From a checkpoint of a small mixture-of-experts model trained on Wikipedia.
Size: 12 layers, width 192, vocabulary 2048, 40.3M parameters.
Experts: 12 experts in each of 12 layers, a sigmoid router.
Training: a variant of Adam for the experts, 3963 steps.
Below are experts of layer 8 (counted from 0) of a mixture-of-experts language model. Rows are named router (the router's row for the expert) and show model dimensions 64-127. Each number is 128 + 32 x the weight over its row's rms, rounded and kept within 0 to 255.
After each expert's rows: a language model's description of what the expert responds to. This comes from a sample of Wikipedia text that the model never trained on.

# expert 1
router [162  92 166  83 141 130 136 146 144  92 122 138 133  79 188 146 167 116 181 156 112 156 134 102 125  99 121 121 198 142 148 220 140 144  95 133 103 124 137 149 142 131 102 116 121  96 125 105 117 120 142 124 127  95 154 142 108 145 113 128 124 169 173  74]
Description: Contractions, quotes, name starts

# expert 0
router [ 72  87 105 109 195 102 179  81 131 128 124 121 175 152  87 155 176 177 187 109 146  95 119 126  70 111  79 140 107 110 106 146 151  67  87 140 110  67 131 149 132 110 100 147 160 119 135 137 169 100 153  84 189 126 128 153  97 135  83 124 117  80  66 150]
Description: Conjunctions and list separators

# expert 3
router [159 145 142 134 152  76 188  98  96  83 102  91 145 102 122  82 145 113 151 111 125 104 104  79 127 180  81 142 154 125 142 145  67 131 130  64  89 117 149 150 100 129 150  92  52 101 122 151 140 121 163 151 171 150 127 136 144 124 103 123 149  97  69 150]
Description: Abstract noun suffixes

# expert 7
router [146 152  76  85 194 127 138  82  94 145 154 108 103 126 131 169 181 148 109 101  91 173 130 142 144 130  88 167 121 161 143 159  74 118 112  79 149 123 127 151 145 118  80 117  95 115  90  98 162 127 131 152 169 107  84 134  52 118  93 140  96 130  77 120]
Description: Early word-piece fragments

# expert 9
router [140 159 100 133 156 133 105  80 111 155 131  53 166 149 148 167 157 167 175 165  99 125 157 126 116 199 129  91 136 166 129 170  95  84 140 134 106 112 149 152  85  91 152 112 151 130 141 148 166 133 168 138 105 131 119 156  61 109 111 151 147 101 196 137]
Description: Verb endings and verbs

# expert 4
router [112  79  67 135  89  85 130 118  66 132 126  61  93  68 171 111 150 103  98  93 126 115 110 120 128 159 146 104 113 108 155 181 113  95 129 159 112 154 112 140 140 129 194 165 136 175 156 162 106 146 118 142 102 116 191 181  85 124 104 147 161 118 150  51]
Description: Name-internal consonant pieces

# expert 11
router [170 118  93 125 125 108 147  52  84  45  86 135 125 122 178 145 196 136 111 106 114  93  82 145 106 155 178 109 105  92 139 136  97  99  77 120  97 100  87  86 136 121 127 108  94 156 125 147 145  96 106 142 105  85 129 159 127 122 141  84 116 121 143 107]
Description: Mid-word er and syllables

# expert 8
router [104 171 113 117 150  65 168 104 123 152 118 143 210  89 116 126 129 177 143  79  94 147  58 157  84 132 122 114 113 139 131 149  88 116  68  92 106 171 119 128 165  59 135 127 126  82 156 118 146 124 125 188 169 121 136 186 146 124 152 162 110 137 109 114]
Description: Section headings and structure

# expert 5
router [172 118 119 126 121  62 155  74 107 104 151 112 166 126 147 145 167 111 130 123 112 103 129  63 158 150 108 101 119  76 152 162 152  89 137 164 131 106  90  91  70  57 112 119 139  86  99 132 139 106 169 139 125 162  91 199 128 161 103 128 154 118 154  79]
Description: Numbers, units, coordinates

# expert 10
router [100 165 170 112 116 109 201 136 175 125 102 123  74 143 168 146 130  59 126 170 148 147 114 170 121 166 101 158 139  94 154 163 159  78 129 142 130 171 117 120 104  86 201 155 114 159 147 103 129 146 145 138 188 133 162 185 122 179 159 121 103 164 119 113]
Description: Sports results terms

# expert 2
router [157  71 101 100 138 100 178 113 115 157 139 130 122 109 118 196 155 177 108 113 108 125 134 139 138 200 130 135  87 114 115 103 116 133 163 111  81  95  93 110  69 136  76 107  99 113 177 143 180 136 167 106 145  95  80 177 158 142 155 109 110  92 102  97]
Description: Personal names and years

# expert 6
router [146 148 126  44 155  18 140  67 139  99 110  74  80  67 133 135 150 173  72 101  69 111 140  95 151 112 120 122 110  88 159 117 130  89 144 170  85 161  80 177 155 116 131  93 162 161 116 128 131  83 132 127 118 120 137 139  51 146  80 132 101  68  70 147]
Description: Line-start list dashes